config.toml
n_layer = 13
d_model = 256
n_experts = 128
d_shared_expert = 0
activation = "swiglu"
balance_loss = 0.000349
lr_router = 0.000457
norm = "rmsnorm"
batch_tokens = 32768
dataset = "wikipedia_en"
Below are experts of layer 3 (counted from 0) of a mixture-of-experts language model. Rows are named router (the router's row for the expert), down (a neuron's output weights, with its number) and show model dimensions 0-255. Each number is 500 + 40 x the weight over its row's rms, rounded and kept within 0 to 999. Numbers have three digits each.
After each expert's rows: a language model's description of what the expert responds to; "raises" lists some tokens whose logits its average output raises strongly, later layers aside. This comes from a sample of Wikipedia text that the model never trained on.

# expert 17
router:496525532455501526530484486519531504455482521497425513481453512514468624460405469466506467584548524489545503538561513513514471489527497595482521568485525463486510454480496499504460566458525465578514443466501450512529544567414532461470440515481468490537541526473507507485486526515476502532471474474456525579485512547563431471434491545475507420550534502467508578519521427518490522456463574476464509496486437453471510467542485479447546555506492539573523426455500525467551490455521487467474499454456447517504518540468486509490524472559512475415512483580446559490490474532598503533544484417429486478506425528590513490521474484529575514520427504449535438442420507492470482505471495567473459508514455512546486477551465475459451528498498511524414507447428527540449521455546520
down0:496479436526466520452450602491531521477447501550558504536590487504569505491526475530501563561571496457469535445448473482490441499479506516482431537464506486474472555519509394444608470531477578449515484499457528555429444455515536509516428457451526530494483527431528508512523536570556489450536510469479536480522491479465573455497451524491579432418511469512462492467561479547539521439623440602484533533510518548567476505469554541529430538518521491505486504477556560508503465491447488498527554533545537433553494519440496499445450581530508517473506467556518471484507476540505467497492517529440536518463511522515500555483532468480509488496536527539557518538571495513494458487536510466524487473432503428543466548527472505529488531470567497502537490541576470448538470512540529
Consonant-cluster subword pieces
raises: "alter", "ing of", "ment of", "craft", "ructure", "iness"

# expert 52
router:517457555569455465527483523496470527595483519501475463446460464507498493451555391448559504542533513452533498505531504457478518521534472470555454478413485528527531432547485474457504430487513574548470515445525588466551439499531485540500488481432489481543462554500478472466519492474465496410473527517535481600533503501518553509460549495525551479508525517570544471528564462420492527490481508468553513443462470588530484473504562576435512468458551441531480465510535504529458541533545477534516495555472467542520565541524459549539489477529523481507518452511520525465494520473498480488568508518499488434565534502564491585528452514431484489494500507559534529464564483423505491530468508531555449411531503467531523542468580510494490557458494424533401478556552474488529526583488542
down0:588538497502428490521471430496637455492494497453533529557541510520528504600504443472492498574593500464521436461479466456518463503539437466486550476484490419465503541506416495460500428478514478537533424522438506526540532501497489505520526558507540463468428520528540491430490485466455489462486537541486568509480488500508565451575495547495536504481527551438535524519532450461485490540481499498525497552522425519543477469488467464498481448497464454456453449526517504488482491491499549493470583487516447537500459552454437510554452476500423509444464549505474562577401474507544493530538602512448490554487455431514496555599476541494519407580511463456524565499509523495490502538473515464513453527559530471516495521513496463456479511576473512536531488471467564459489536507507489
Dashes, parentheses, slashes
raises: "Th", "present", "vers", "the", "Y", "1"

# expert 39
router:457470552487501497533532453476474494504452537507489529509495603512512598389530510492502540444487495532491533500502586545564574505548413439569508527570503534492525549502458482556512492458493546600449505465474566546526566538438533485511522463484466526545445517506498549474492492494457457560574437504548524531497520536507489481486536529463421469529520496438538511497526538499451559494494518528522490484482461476473485527487524476533487547500539530515473456512575515492549529508503479477506544513411510496495495492489523482514532498505439444503509494544572522504504499608535516494549496509518426606548458500568549466587504490539521427518519556448488587480502402518491517470513500553481537470537450467578530524475516454494491534525578520508514500621417495571479438470502465
down2:508525421491491527481437477539443545463506564527493497506516472508404410476491471545491573445509560516412429476502545437517459492490497450475453440454555478493541507495535549507519440463484500451486514459469491519523446509474502448550487416474575521499489508479530503498437534542552531479496529505605466495514411510527500517601523427415499537501479545478558532483479512522467495412518435463512582495531517507553448497444549502425469446473457455479537475538549533537528504481477433455484516497559462511496488473443488520529502445549489451557551551529506420561531519429448523508476572478550534489536574530512482567510580431514547560516501498454472422446499465504488536531470501464485487439456523533475476493464456471410471517566447495494483477486505517482519535523515508
Labial syllables in taxonomy
raises: "edia", "resent", "olis", "olitical", "olit", "unct"

# expert 53
router:495430462524513473507470517526574523522466522466510495453474446491523485507557524472543539499514486536490493545501481487514530487516502501472575544501471566528500510569500480425471512506463501508483471530518533458470487465535520479476468490471483451488494547466505430453505489500543484477455515507592454469482481480505521467565451490486525462474466577491452538490485523444592566500493528492509498518467571432493483532537525516523544538483505483459532552509562405582431601599475458437547564492497484537422593461512461472471467468486554538460486430545503510526483575506539525543547485546482502504445615525499429503572405466486468550407531493530578457444516512508580448560525487500548531432551500489421524557507497447441547520498506530544461531551558506491486481446509561
down0:508456495497466407501474386509522559502520523541533542443496495464530432504489568525510451497471470534492473488454503522508543527586479521476547560574488508528495529493474473437490446524554480555543450489457602501531487434555483494500486449465473585460491492519500444471491487580488451495521441511532493474406484539503435524503495515494495471397565597502472555461459479510546463511563499545465435493480555481526482552487507506574499489445517472506509568451570452512499546518409397498524474493483456527503501455416527462501469473515549545481488465444439507557446463552491450502504549556476562502504594531488437509540414456500518497535566468511517503491492534532493448492508515543485524476552549416546560566525513491463532535431503482504554536491486497505484463534469508
Opening parenthesis, quote pieces
raises: "e", "iginal", "at", "ex", "ol", "l"

# expert 59
router:518460478495516484527459496515533515514545536480518483475447507540492488449493503527443507533529491509525498494513498455507506549524479458457485528481470530522485482574513508448548555493528521559487487536502514515509434566559515576516486542456512528480584527484543452453547531521576531533445536547566504491542478475526592474484498472474532507529496551478486519556529565437551591544477563468494462555517587524441444510494553567436546475409483525465536562465569441592485550603490539503429504475473479506521514499471528462587455529488474533492467488570470457480574501539504551546506516507479528534467590477469456445590385512491509552450457526528603453478509538567508425501492537523517491470532546447504484550529535518428524505418508508520496450454509533517482476439518522
down0:508457512508459441565492447540464438552541487476462554490524565482455470545495515541492519531442558522483456551511519540515408410539520494466495506393538461468493499505518555465505455519459486501518521498505521482453473542489483545475480576463550511485495520491524432403504496514513374514469456534537463513466476450564448409465550411509550557540525513469491525504470504510546456571529521434499544468487522516475466477487445549417551461504422436509566491539518521536514483525497488560503465469559558540561521376533531503423540446483491504556494419566527508501504489521470563490560490518538505518559442477530492547475510518453496487516461485507504486579435517450480447523461487474518536492494503537566521483506537462582500446475524562440470498479486572518464487523510545
Opening parentheses
raises: "iginal", "inese", "rest"